config.yaml
n_layer: 14
d_model: 320
n_experts: 16
experts_per_token: 3
d_expert: 128
d_shared_expert: 0
activation: "swiglu"
moe_layers: [0, 1, 2, 3, 4, 5, 6, 7, 8, 9, 10, 11, 12, 13]
router_score: "softmax"
normalize_top_k: false
routed_scale: 2.31
balance_loss: 0.000986
balance_bias: true
router_z_loss: 0.001
router_bias: true
init_std_router: 0.00618
lr_router: 0.000686
vocab_size: 8192
norm: "rmsnorm"
norm_eps: 1e-05
tie_embeddings: false
optimizer: "adamw"
lr: 0.00082
beta1: 0.9
beta2: 0.98
grad_clip: 1.0
batch_tokens: [32768, 65536, 131072]
seq_len: 256
train_tokens: 237900000
steps: 3796
dataset: "wikipedia_en"
Below are experts of layer 4 (counted from 0) of a mixture-of-experts language model. Rows are named router (the router's row for the expert), gate (a neuron's input weights, with its number), up (a neuron's input weights, with its number) and show model dimensions 0-159. Each number is 128 + 24 x the weight over its row's rms, rounded and kept within 0 to 255. Numbers have three digits each.
After each expert's rows: "gets" lists some tokens that make up at least twice as much of what it gets as of all text. This comes from a sample of Wikipedia text that the model never trained on. Tokens count by the router's weight.

# expert 13
router:112149160115164088099135167113118129106114125130126159159127085114072111141162108153113087133118117148114132098131115114085125139120111089159132131126148159125112119114109119127157134136163177127127092129140147143135132147159129084157131169094136125147104186111139127154122147088171138119126145144117119127141133139102129138133149131138142091125087143157137180160140106165115109103102147154171128150132139150135083121098125126131120151139169104127112122134176118167105124153193141
gate0:107122142112165087107110142110115144105117162175117142160102148147134109110160147123098080130136111146190128124102128135120161090103136148113152113117176154139082112133121115092158116115144112127123143103136131186099135139136124156145171113118152145128129152100128114111114137092159111136135130103155116172134139145155161186131068156137149131072095123138120140151133119112112090117172117178160169164157132135134114116108158148116092155113132101097138124095169082170114126182139128
up0:106146103112097160134159104139117125114141104089116126153128106109125099186099105151141175120138130090097108130125081108138164158181083127149107150154136125135142141083121137106096154117103136108188121184174158117150117109140087131088131155095103104097142120141146139183143105119141151133118123126111140129102125136109118074119159083142131142147108146157144166160130129110166149119115144103144078085121116141157136116119146135155133122097123160099096166160115166102148132121116104
gate1:072132162105134137123127159102130129140145116121086133113109119109100116129126125144100094096100156125130107134098095083118096118136107093153179178115124165140128123127096128125207122133167145110141110123158131139163142155120086092154097147110107139101103135138154130171091156125126160147158156155086117140152115167123133165170090140135107114114117164131146136131110129120133162096129126149141125141143151142158106115132152127134160155102136140118096138149146105127101090164143137
up1:149126093101149117116175111103118147124181117108121106174158175096137081097137122121145121101156112150101109117136163118107154088149126164128128134155159116123118127132144114092119185119096138130138138126128156143162146125144160119137128109109084132133133132124137173117177144111132086135129114113155159117160125130114108128126131075180149125099132152136150103139126134128131147142079176149133144155127130135107100118125150163136133120090098114088137163132130165159157122147095168
gate2:173128135162117107108118177105150116128130120111145150108166128140097150164126131096128103155119106102149109158155122164129119167140160121124129110119116120136128123109115166110074137096112144128132136113162142153131135144136136140151149119119161130157160153135122074064160134143157127114141127134177119129130132115130148143127132161100109174170102093131087140105138131124117107143121144061138135125148114165124142170148144130108106102138130184170158120094141120140162149133167105
up2:152181114138133113147111168167142104148125112134130090138118102119148104088179135132087152131140105147197098104113099121134104122163124134162137094128082152115163177133133097117148085132164141075144099149121146124130099129131112144111144139132146108168141135111118126140125112112092174092157092124143097104147083123146127176117130140123154075143136138142122092128101149186116148086094119096129162119182124142139137136112148130158141123123139110101093148112143137144160127167124127
gate3:120137132129164092154123134163116126131119100126104111193138136111132111117116136110075151095146105137118125138185110127104169103105170124121165166157150140142116079061141154123134152133138129168141158134143170117126120140144046096127172109093134150086154115104166111137144113110114075160103161116129105137121158134131147130132131088146119127079084109112153104174129084124125147113144147091147158127152118131114159135136129147163114122121148132126156118128162107134106152139137154
up3:139135180139137149127123110106130158090136164112149120140139111083119141114158137159155124161145124127135119125113098124138108099110088169121123116151139088143119138141148118158148110129127129131133114098164129155160128146135203135120157114142129083144075161113120175150076131126093160115157108132098170134154091116121095128115124130100110168148119119148129190130138123131134106107144124151163119168128140090154113095160162103156133138151097103130070138092132126149129097156093154
gate4:165113078152124119111112142143056144151124122137103122146096112149150143125062135112114105091112095130174116132118101112132150117136115133136105168108136121142152129126114138127078140112123098108110146119142130157146139126154103171146054147132117163168121147118128115120117166124110087122164141164128113130141119105120152128122104158123136162126123122146134119104146102130132162117152106132132131116111142206095146075150148129107138127151154154091162125132142165148141175140166117
up4:157138101144104142161104112114082122156129125148136151144103114138105149101101142144145096107149133141115124110139068160143137105112134174128133112081129104148133095093114145128073124138119087110126139089120123110116129117141138152119081159110130133170159169090098115106112090190133138131147139137126096080073139119114141141042126137126117174112136116145119101112141142148130092081133142124107135125154113188102130134127128134136111153141126110153138132161148116127163145102132099
gets: ",", " was", ".", ".\n\n", " as", " University"

# expert 11
router:089131119089156122080128133082108132120130117137093165143122128101119139126136155175097117169141119137118118147121101092110135101108091120149158167080154140167095128093117132125187141150127130096148124128129143170135116114124099102162088128113121134125103169111127144185151155084145159135137151129098131162165139156092120153124126155125133128140114143126121156129149104147123181137112148149128138150138126154115076099110128163123106139094157119118066144149153140134097111179137152
gate0:067125162137143138142124113160151114149143114108148082115161189084074158155093121112146092134148077167113139143106136145168142158102158110167116101170095117136120101138148142133160140165140117131138114092147107138130161160094130120108136125098133088077143164139149102181091069101115116108111111125122130182196140136168099123125129129139097121115119130129128109117121148162095148106095125148132115128142140122162139170115119166094147095154131128120158139087117067127159146110112105
up0:071130132120110179166119081161148136127090133129135137122130160136101133130082147146123131140122097154094126171119124152155093132127133137116126123112073129158104123165143096117175126120109139162112102132101125105130123105139161133101151085106144131060163143133126116137112091127078153120131101153106103129161113108142119134112125090150102118158147123097105122091151135159140125117124142093156104116104136178119126179157101123126136092127160179138141095108096113123130144174144134
gate1:150197122124109121154149108141162136155133130121114171137089177150052130110159125123093114140156107152111120126111069126110145130115142098133147130112124132165087107107141161109165131123105113155126113162106135167108126127119131096181128157101159113087155148100121111141135170064173124103139121178072101125160108116142162154121130198138089127117087144109129124091173126138120168125101151119155128127142149159135159133098132153162119167091140143124108123154116117122141096150175112
up1:178177115155100085163137145147128147130089140147116147113077178155106181125143155125100126147168109121124082129129117139140116123118167104146118124104123148146073114087149132116136141136119095132124108137092127137099107146132130155130141184153165145112172103080116066125149159119158126139152136130105105124145099128159140112107133161131111106137057107106102099089174115143136171144098125137165144145123121181110159146135105172176124149123155136093109146128134111150147094123195082
gate2:054150138160160122087131171151096130094095148131119130150133069100135124139090117158133159133125138103133115103146106080099080155118104081143141131125127094135077150122123127129117078099123158143173105147114128105115155093148094105104105156159159154142120138136135083123091114164140121134138127135125172101127137128135136130171174110145147122129142136134122090147141131142142140098144119117113089145120151163135110115111110133124115138145119113150120115110103098106125165159115134
up2:116153082104203096097147173138111187099092122127091131139119082139123131148114131151153109130160111135136131113104108094097104127114133074169121168131146108140142136149114098099085114104187147094147114124124123147115109112142124125109142097110164139151133168145105098112168160131143105162163149120172156116156141151141127143172162119112156153137118145147130127157099105151133159147146124134097156128113127155136127105110126122095119111146103120133145138154118109162126118144117137
gate3:135118101162132162074111158139128140162149108112134191106121127118112116103090110122125108105146168122125081147110098111146119107122107175123145136127083109120076127115145146111108132170117127132141143148097131085095136191102142101131114063135126130080153107120130126135123116139115121128114107146094146152122139148168135128159157146147129143145098139109083163121106109140145148151134118085102128126117112122111083162155115129132136134139184135069124104135136130125110111111102112
up3:139148130119131128123128135122103108104129138143157110163102133158147133116150125160110117165127114126152156093177159142114163102105126099176125110121161191130092129082112123138135153115119122160122114149136102142165126086185118185146120172137130141172139123111120131133171125107119157148148130131168123132138119130068130123135144133084136064130131132189169087142144138128106091097090127143155151140156125104118168097103154124129141139105147054151137157114114122182118166107146157
gate4:127110164159130087107154120127110135149095128154117095106139125120085100096139147093095149160127140128089164174126161163150085140099123117119119195137096129157087158118130116117112141132102135115162163124172148138141145175124109141169167150095116138167138152122124118145144114118089151173138079130145128148161158119125115093130161135133135132116121130129131126119121131152130102129117149134147125098077118152140131143095162134144146124100131148140127106112129127159134141119123130
up4:140143131130108151166131134087113141107124155202153141151142134133144118093122139110116151135145138118161091116119144102142124140097142146181109122169127145159099098114138131070117090141104098155139135115159173150126119118095089157152141084158091144146091115121153172139145144141139135143147155098100123127120158189134167114080121144120132146103128096118096180132138122080143116127100124181113134084102132085108093142117148131125120113081110124135103105133157161129108117110128127
gets: ",", " of", " in", " to", " with", "ing"

# expert 1
router:116124153136152114109168133120098156133144127130126163136120110097126091127141127089111091140129128127162138096154134115124130146148117114127116164097139158140119137109080088090143123152143141103169116102138113153141146129142114083142148132114154173100094112152161126152099151107134089128113161121125127145142140149094167169168112133122141106102130150136168159168098093147120143135124130113133148149125163116140130115105166101100113147091103107069108185153124103151115091177139145
gate0:122128105115096139160150109093145133131122165192113160097122090114151110157126136106127096100121098107137180146121122100134126159079152137126105100084094134200114123113142108150154147125120111119126107111116134105123112075123086168125161146125142130143108143145094132120068096133099137147153153151086112102095109161127172151099147175136118154123123129096095122129157118117142114120086119138102102156117158135103147138105139102155067135146138159137178162123123086132159122158132134
up0:159153136094089144138123149138129115132075093127139086158117154129119145131094124148148111094130155149159127103111123143144131108165106099119115143169148112106133109113155120116082090100104138107096113164138150126145109121119142172090089146105123097114114123105116183117152147153096089121134150089167133089166135097112098080130158138122088112078148111106093130089150155125115090140114145149143127088091120130145136130186136134111182095115139118158122126104103139149108153099122122
gate1:112128053133118081157123096118087152089128156144102102103162134155116100082123164106116107153147133104117109160122107121157138145128161125144124143126140144163130096105144172115114123139137116142147097124122095136123148125092111126152119124092116141131150154096132138114118131112132134124104159170107139123153082166115142134135148148121145149147096124148140136061165123121140151111079117156175157132144126140141130117105073099124107141104131166102115120148145125087145158146101117
up1:141163172141119130141117122151174155124100137124143130140073151129143145132152115102131135122107109148108115097113143161128119142102126138128128137108069148115130155117092107098117126150177105156077136135100107111144135145131145160148113148098105110151140158116128109137137096096142149106111077125133134134121131114149094208145159183089166109108113126094120107141156102117107133139123109142091122113128132114140110165190172142121123115110122097119122119123135112133124138112155147
gate2:118130121101103131096134140102159175094122067132147124110123133097126140109164077136144124187164114119119175115117171079133101122119093140137121156126128127147115115110138106102202122156161117087131145137148130105123146115141138104113133138147102123113120143128150178144116154121132128151180130098145086121142110148107156112160162165129118132092136144140184116132073143137082151067122119123093096124144158123138137144123129126106086122123099097179087122128139104147119092166106145
up2:089107126106195127173126128106100122116161118121067117133119136136132108175137090122110136074156125129108099083135081110118145096133133138130139150148134154143141112133135159136125134066118118153146076151146136126156137162143115129137088165122126119138122121127145122158118097138129103125107154135130138092070132123092101132121111109158087114119092167144107135089167121078156113168140138147154142206125145159140098113146090145155146144129134114120110143158140153138158121099135165
gate3:111131139137123139121171127099126103162134105148087163106164096120098121137129119117119120074137160108093132145083089123129097126123131131148141111168127137162097126129090179124181143120154123117147115149126158166108110129146116110107135108133125100091150137097126113104142134095120158158097123103117125130128135161111125144118166150140064174158125139158108135149123091118134140125143084115133096126127126178155114120080123100144112129163139155167111142098166160152160149117147130
up3:109146138105175162104076125100179179116131136122135138118116145113152157085137113157195156112130138125123139125131144154097122094113103102098121117168133100143141130114127099177141131127118113097144133166138122138125142168164114128148157155113109157129100120098112132129180153103105135096127113082123126125113131093119091161137163134160154125116124128128111162107127191155134146131123121134103126112141151119078109221134145115104134159128158110143152118123103139098101140107139154
gate4:138116112164135114139160129113064190147111104117128160130105116137144157127134127110092068102165125143147103087151115129123133148135131113107159148153061110155099113134106118096113153086098149115130119147105127118157180155122138142176103148095115114090108129120169108137123149107114085132115165173114154096115136170094124128091148156093121088126103105126134152101100110098119135103125143134156130138083134153176147082131126165126094170124128145098119108133157178132101120108145141
up4:144109151162109170110120129154091127167097143141167134094100134120131099123170105081077115152129128152127103086147142121104099137124101152130128095132113128135122134144099177108122105111168129109146141134120143102104136123121138162161127127103178143165134136128065080106114151132147110107122146149135168137117121133127152141131105148100119159182109122130138154113125099193106135109126109128133145134154114117102134125098141129143088139131163170117179136125109094124087112135090125
gets: " of", " the", ":", "-", " (", " in"

# expert 0
router:128101109066119117138164141077125140131123082105060148117109117072117121127128110152116126119175139124117172147104118078115161112126091141106126155159150125159140126120130128108149169086108130104144126123165167147149113127146109118137129121111118129135081121118162160129134135109132108141126151166107155118121115150089099111132122143148115112125117140150146140126120117130146182139141160110136139149115138153135096111098129138093132165145132137107114114152160130119110068145124122
gate0:172121109138126143128106115102150111109137134088148138149134106115159100145088150130118171144140131166153142130139083173129180134136152162131138085122122121134141143173170154117135152122098131131122114144107095073136130124129105155158092105146131143121155110135114117107118101159158098110117137149155097130139127091134117158116104094128150143177130141095132135089125110137149123165163122117099111133157148126083153140136170103101140103089125113088151110143080124136145083119130126
up0:088156138110146151122122084123147113093163120142098169119121116089108152154156132174127112198091127080107150135077145162122130105111140098111142134116120116101138198131108161126107126144113121104133152100137104121138135131127159120090143145100135114179093125116118109129108110101112109088148106146114176141115140166105111138099100155166129161117116140104142209170133153131142118142135121128107135099082145158139130125090133091149146083122144187084099138105118122081103103102134101
gate1:132121122136145089146108136075153160141112152122143116175091101132094145136134125144068159125154127210156125150113103112180097127132122136148120156157107144139079126131086148129128112087132151158110117132118114118115129111161126090149094099145122120103107124118178113132140168098128094171109119168138117120140060160136095120116134147076128104148142103121097167155168119120178111173147142137120122160135118140118102058154105141142159152164134139112121107186142172161137147122114114
up1:129139080152128167143116100169103099105128120100118175111180144153155132120103094146188105144133117121123077094126118142076154130147149120185131131088128133104139128108142110139139132122122117080144131140139114144116181118103131128146124106111103123108118096146098181145081095115154121130160157121112137164148177133138120157196127080148157118122139152118153102119107141127114141118148107130157106123137139120154112127126134105188128134114122139128111130121155121114124141122167178
gate2:107113130132148111129146100107129102149125132119128156108175116128078136090127146121165124143138107167121164147124136132105085155060092135148107139128084151153119119143092121136111139148103102084149144135140137151158145125119155136091150132126112155098123154132126137116104163115104103117107142095083118151130120142144157125131155101160139124134146123185129099134125091120141157145031118088106133132155104121179108133146092123156097114122094157125128114129106139141102119160138118
up2:117172146156122148134122132114142117123116102131120151145125157090126117158165120170101146117124086119144102116143134110144143112191111082135110115124125139134149125127134143137139155149153121130113130105137105137139139150114102122171100120124133128156110139108116121124140127137181143122124125153169125139146090129115148126157099125086116104084090109120166134118127143143125096140159117129139107141128144111113113087078155158106166197085115100122070167121154090135128116136137152
gate3:117131049097149138111186137172130119108111116100111149125116099157126136091136112127150120135142107126149129130083109095114118146123162126135128113143107123145134138141141125119104148131114144108143080149093158117149102133138139128101124171159097131128126111078117158124110150149151147121138127117146162187145152085188118136154141147133114147099130138121128163114094124141090190089153091058116138140122112130168157147098119081104097143116102128117171124069123123150111129161123103
up3:156167108092118120114135143120135132098109131122144112128135169157124122108121105125091112134140113173122111126107096153166142166114182101143133114143122112154134162123109137060092201134085141107130149112104135110169136133203119141149084154100140132147139099142139190098134127139144136122129133185161072127107106086147130162140111111134129126129116092141117117133144142132152187121123097111151146118154114146142119127124089111115125099114130119083177117137161101165166119131142083
gate4:074126127133107131080110098153073105156136090080145143115165126126147123143093119090113082127150128164158125114121089148147112132153116145131140109110092115086135169129079105139106166131105104111145145133140101134118145127172137115141114124103124084137111160126095101107132159076147168112174109154154123137123101109149182145160122137124127141176141134175126138153133131123183119121142068139159130144096164108181116161112107115137142101136102115136140145126138135143111114083115088
up4:112099085147102113099105163128136157177112119116144112111114086124105143133106137132136122135110130107132144144145120122153084109092156124119099121146151148153116133131174122139093144084085108140096128091144113112113125151113131142097079080109129111127115132163110114144128141128124123102157122099142136142123101154106093104122150142098097117148155136134132139149143114130166111115149157066144136133114153097152124148152101126121066165134076153185153119121151164113138116140090094
gets: " |", "|", " |\n", " /", " team", " League"

# expert 8
router:102138129106130096140150142114107135072151123105128125176101130108117118135127109124113123118122129148158165056148137098101150125163092101153136169164162162146140121091110095106169107145148161119163102115138140149148118132146109139140098138117157128128098126134166182151095183118163119152123144145108142128162089147109153125172118123138156079101109211127113136151144106145125113141131140143135125160128127129121079078152132151121116167117117109140085125124141100160145142161152176
gate0:167139133137148096128118190130144105125131104085094122137101129143150108141111145127098167135163128131107114123150114137131106130058138130126115127128095134124130131127117131125114132176122153122107123170131122142121122164143125089109110129154132174103101108112186149183109120141110159140147122149113146144150141095144100123137120103147128061137126097167144126125164099143152100126127130162134137111179150149142144129120142151083143074145148130089135130135099134150101138116126116
up0:144154143116114138117091156148128143115083138119169122147131153135170105108132095135134134125112120114151139156178151154130111109172128152103115118161078126126145098146111121132133135169138158140130170174124103121100143145136161157144116143137171138141123113136138091101073130160109148108183086145120139127119112152174119164131148131096160140150105120127108143107137108124164134155112155158150121093150106095111152151153149118142163082155139132098128119113092142135144150115147110
gate1:178105125128118129128160086088171137160134079188120125131169157113113138090131139080145166112135149141136163115128133126134181100123132158142115174145144139145158106138116060086112117135097122120103187141114153094115107095164177146107141124121135136146115090129160120124125133103158120173129141163136112110114093106095093104137136128129095098104092161102096122150122106126154137149118109124095132117167104109122078102120099112134145137158134126112113110141099160160145178162118166
up1:174126121105127129127153105113153108165121089207135105098129144180127088113094131081161123109148124115115129117110140112148164132150088146159143132093134136147123087107112071097137137131138116125148205133133164094156115136109137152085162128139095098168137109114143135117163140115145100148165121154152160104123121117097083155151179136111118101145120167096095078133093108107150096121129112129098114180126109111104141096138141132171131140133143131144111091128097148105127153147122137
gate2:155129128161111112118127104142136096081120122102124130131114139108091078068087114086116131127151124130079171120122123082089116158111174145130154171176136138178112164073126130123099089099130121121149171092143159118131133135148146105128156138116095126145154106138150108143110157108147091095106134108081106133135084118140122095120119156140115129124093156124133107152105135163186116109142105134102136091119144114131161170131093156086160145153142132102125088113141099117120134081127129
up2:145105119156070140130130094115168135156125112115115120138122115140100125114128118089095148103138120154107111128079174096155138125100160176096114123148090165133143097146124073145110159100103103096131158120118100121097131155124149079124136091151159097116146128105180092152117109114156116074100134113112087139089127170136136098107121124153132115124101121102161109106127130134147184123126117130126119146152100115133119110135118146151160118172137126139172109118125101098138135106115070
gate3:111143127128118122153150107096106091118083146127156075168116116106117127143163133177155122103095127113164146106129145085140106091145131118099089114129118088114152108139120118124156128111124146119127153142104166145116152160123129128149139115162118087132161106129120141145152127130090151144136089144144111112138113110132087112099160139132088133128120158103139141121182086171127070140120131157128130135113171130133116143172136117142166116148117148141155100094087187217112120137129134
up3:130114139131110130168144127112133144104112142132144122112079128113146150170127087142104105102107145101175150090140115086150092143162122111118142111141143125147165160119130104130121124099139094143111174133158164174109136130118146156114134141162136144194126146109105155122194142159143120137153153132121155101138107137148118095125148097128099096129140167160175121113165090116101124138134154121064092132141125127129109108171167108118155118118154137184115097114164140150113117119170077
gate4:128151139119077124126139131168142124101078153096152107154145173111138121117144139123104130109138128095120123105139103128125175152141162153131124123135120103145110139155123154104114092166169127131080104123143108108102155120096092148132119123103130131149125104138094117149136141114123108115141124143093139125157131158111115144106119105143150132169078211130123141137153134139140155149064119119151129132162135126132149128133107150169114121118134117082121121126138140076159154133147161
up4:113121130130160136122103139142108146100133128105116121148077145163116148125131135154115142074123164169118130078141116125141122134098069077124156160159157131122163141068089131099138112092163129139147133103156141195127126137170119134109105184129165129123105115140099137145123168141136134129149136164176159088150095118108122112144156147151113144120143156117119085190158128137094100121158143134119106149142156126101103100136105140131146148091163160112104116159099122146120133117145157
gets: " ", ",", " in", "0", "1", "2"

# expert 12
router:051130189111152121115134147135132114098169112107119130142137096106095128139132096175101137131132110133110120110113152105135118101143122103147160149122144145121120113123067125107175145158168150143147105135146150136124147130143108079152113137106125151106114155127145159153114132081142153124146133137115131150155150154108103167162115158137148137114138140160177131127132129164122141094121131174116106133121177122161082122127121128122127137081116120134119148101128092131112104134139173
gate0:130123167153131129105142083149109120136157155121135115142156127129109119136117126138118114146112130136130128166140128153136182154100093153121103151112123109125095107150125140152111126155098091136123147135096080131100141130102088146143119079083147121129155122121132092114121083170084153173111144108147122151111140138116104097125129128126149159180136140093107121105140171088088150155071114121131101122116159131151119156116118144166130128144157135128172082103127123088136106089122156
up0:170155179153117136097145098151109119093171139109147122146116151129133133133134157119149118109137080126148151134130084145148117186133125137154142145127121135123108163098125103143129140118135139159155162122130121096184165110181135137106155164158154144118126118151141084104129146104107148174157130165152069138111114111121180113135124167137115116160102116117104146150130114119123156108130132150121147126092109141104082085100084133136127131207106129175161073105126153152124152103138118
gate1:103093118107132128109111118130142116147167162163116130147108108110147126110090110144128124120120156164140148146076125123126125145140103152129104157124131111165128095102150095122167158124126083133129126092127156102106131174160121131147127142105109151085099080111153155146134090136122132133111112151168201167175137116132115112154164156122165145154155153135141161122117066126156152151123129144084131119144189120093132124109142135131140145133127142113138097089160113123115123094139153
up1:117131119173123145152109117127102144152163115133130118107126177097084118121148155098083136153135103135105083141126106095131132099072140117152134132171135157136104131108113158100130151116095143128129122134154106173159178135129122153123111101122119137109093112156150124133108136076121150147168164139115109159104098128160172164111143125103114128117124094119150123175078161080112096122091101137131128114132121158147115109115132167115162134107116099127151133157090112132109138144121088
gate2:088150130144103095104141110118118105105150096151119115132161153098093117138162121126122103119149152102090141147092145070170094173107122135163131120134109137102134097113118124087082168105118117106117090137125141109153138123129147103136146134116160133083147088136179083113101120162088111139125122136115131157112158103115122116152112170130126109146146125165134124112107152106137136117092117146130127158139160160128148099139092120111141104133086160125149138142135126119127124151132110
up2:128132116103193124106124139088090165136119126098119131124119105140113130128145138165140149128133115138131109100100086145059140137098121101137121171113151142157153153108153099142131103138142177140134133107133157166167140174139106145107142141135081119153069154135105174137128151123146119149123138120144165135161125117126164136150092114120140130098109142131120139148117111140146148134163145118117129131154140129148119132105149138093100135136102099118122143179098118142112119121116127
gate3:156106096140161132107140081113164095153142117125112106170103098150145116100135110152129170150162130124101131120135119149089153105180147170070137076133101103124158125154127100137156124137149096135142133113092126144120116145147095126167179123091127126103106111093152180127079143120148088141163115102140146147133151125126099103111152125115130142062132149115166107127137122145154154099109130083128126142113091142141128163100101174134091159127144097134147099143112126094150147115103157
up3:132132152099138120156155189160079144120149146098110137078159102157106143117176108149101130142137108173142123123149160117121130117115100119181116203116165140160122124116134113096097119127126183114164150111185112131162152134137125106097089157146170174159138145162130135114131156147110113116124167170132129138112129105097151130132110104109112109134145105212117128170118153126137135138168136140102132109117139107128099089154127113089132094130102124119108148128134157129117107154145152
gate4:124142150165129066121138132139117149090183138100130107117119168137148112137157146168144130127139139160137152088156133115112132122159110136134205170128174168115111117096099120138119160117162171135157122128127128170127141150163090161133137201110137191133165099090155117134142151147126126127125152158116088141117144122091087138126136167116123118123129140133116140125125123158115154091101117125131093142094129131137130103155093130119149115079139082099103128160136094104138134138105121
up4:128158141096141147113132132083137145101086106176109167130148105125106136112118117090088145158134125091126137171120115150141170126123144099091070104116085099125108156135163137094173109150103104090107104093129152146147157128143146085101129104143111102125103144146124144104115122132122130170145144121105148121154123083148167137122139093160106124105111144116143132144111126149121139142153105120094127129167121122132131130090138129123137101136136163109095148101108118116133097142135110
gets: " ", "-", " (", ")", " \"", "0"

# expert 2
router:117121134117133115111115138078108153098173133102121104178110137119104116101124133146119151130176106168147084119139151123113131089136110151170155177103132162154088129099106129098145140129130180149171141112136135149150149139157097113146107099128111142120129151126131192140131160112131094121118152127114144136125095118086112158143094104137128084103114139157145150156154139146142159164129127152134129136142152148141133097105151152112102152087119123123107136155139078144127116128145153
gate0:170130116090109135169148147086129149123165121095117123143122134123140109084136135141148159084136128140105117156133130102145165094167097130083122100162128107149104127155098107113127150093083164156152142102134110138123223160166126094130106102128162111113157135117122168146110140135129123130134106121116152106120140111136101165099124105117129146139085109123165160138140126146179140192115127083108134104102123108120121102159124106126164137119106155162126108148144126124129115100151123
up0:102144106135130131102119115167154109151119103134100163132146088114107175154118094105118147164116070120186133118138125109076101171106133089114110141143155118153078088120129111063125091141135128073114083128123156145094084138124117141154129178113123129112151174145161137116133156124131117121097139129124120121134111108155153136131130142106156136119113126125148110119106138133131123117138090118138146170129131114119113101109118118117132172117122135119151120096159152146124146131153103
gate1:151139150138109112100148149113121117158129098151076153098190182117152134124147115127162169101146135146111144160129130164129178145135178138096106120139108157150111123109156136119138140155110134099105129139117167140121153113115205157109115106163125107120148097117135129146148138099116120114155120165132128096133114132105078137128130158122146151156122149163137084110140111120135164160147129077146118114125125094113130113170136134134171108152122100094124092159136110148137104172127109
up1:144117153135086121117135089053103162104161132094135108121162152142142136091089120132095143153173103111138166116063115095171123130123088139126141162107124102143125132101112152123122110114101137148148174117117149122112175120153148150105140119155144154120140091162149111123146143150091147123152128167130161160158117155102085104112117155135095140144136166102123123130133175142149151111150149109102150087151119112092138127111145105116124126162136123129078128094098057122162115124077129
gate2:094118132095174114125110149133136110083182116101064159113126135115071082100110132137125089145135116160118089139119097088155145116123143138139153135109114140157095120149114149135112145119126112096132074121115133141154129125089142107122150140134096160131083138096157151170085098144127103159115170140132116144134157160166148147190098124137139154087160111152128139138150138095155137148130126195134172124159126110137174144132112084141145116093076103130128147114127110162160128148127127
up2:129120179144113111121144131113126167185074136122186163151122100147107167148152127102090162142082118118150177129113129166107099148130095119141118159122143112113169111087093117140160143133156151128138124135151158110118101162130121115142101105113142093093152121115118097127175156111138139111141106125102161129133151104081131113107123127101115114152088119080132135116114126159121078120120147089134136113144184127149092102119143145170136116147159099121104116149112169113122151110161140
gate3:131127123143122130167166110116140117130125142158131137082090107100070114108136136129156121145170130120159102162105142133148138091103172148083158117121145138135107143109099098116103155138095159152116118138157089137154180158108116114127136102149102137100152124098132130127177091122123084130141155125121146116125150111131100121110109158142111094134152099138191184135149122141136110175158119163112162125115177146129131144118139108130153104125125120103105137192095213095132116127154117
up3:145105121101137157144151093146159116135115152172070152102110125136097103123171100125141088158122108122117120177129116121127131135137174141105146154115137145143107122105132107118090164136100128134116110133147127108157129119141146119114171102124110102129112117150172134126121091104140165120120163126109141106098143101114106154117110091195112093113128100164200153140155124130092121142137153120112143135161147164155136144104119112100163135127144111114173125149169126104152136153174109
gate4:138141097132104102080128088130098156114186135114153144197140150140153158118124097114109113141108110134181134131156114070110146130143119141104154110116103162108093121121101112149122137122127178120127130151163129132120176119125115162119154133131120092119159124139130138134143160121113060103145118113100152141100136150104114148094116123123148133123134124166128179122142128126124118130100094104115147129175107120119169130131121130127139147145155139095135153109170151140164126132085110
up4:068090150087153173163094079133158107120136122136120158099129117095120123071114168169131122149129124163114127110101156175177100123122094121170129123134173102128126142142135159129126136175133089114096113110132118155142102168141129115135146083139142152096114129131118112104134111099145133178102106155125116132089105112150136110148145149108164129138171135124109097159131111131138161145168136119110091130124126135100096094121117102126129146118128130139109134150125099095108122146157125
gets: " |", "\n", ".", ".\n\n", " |\n", "\n\n"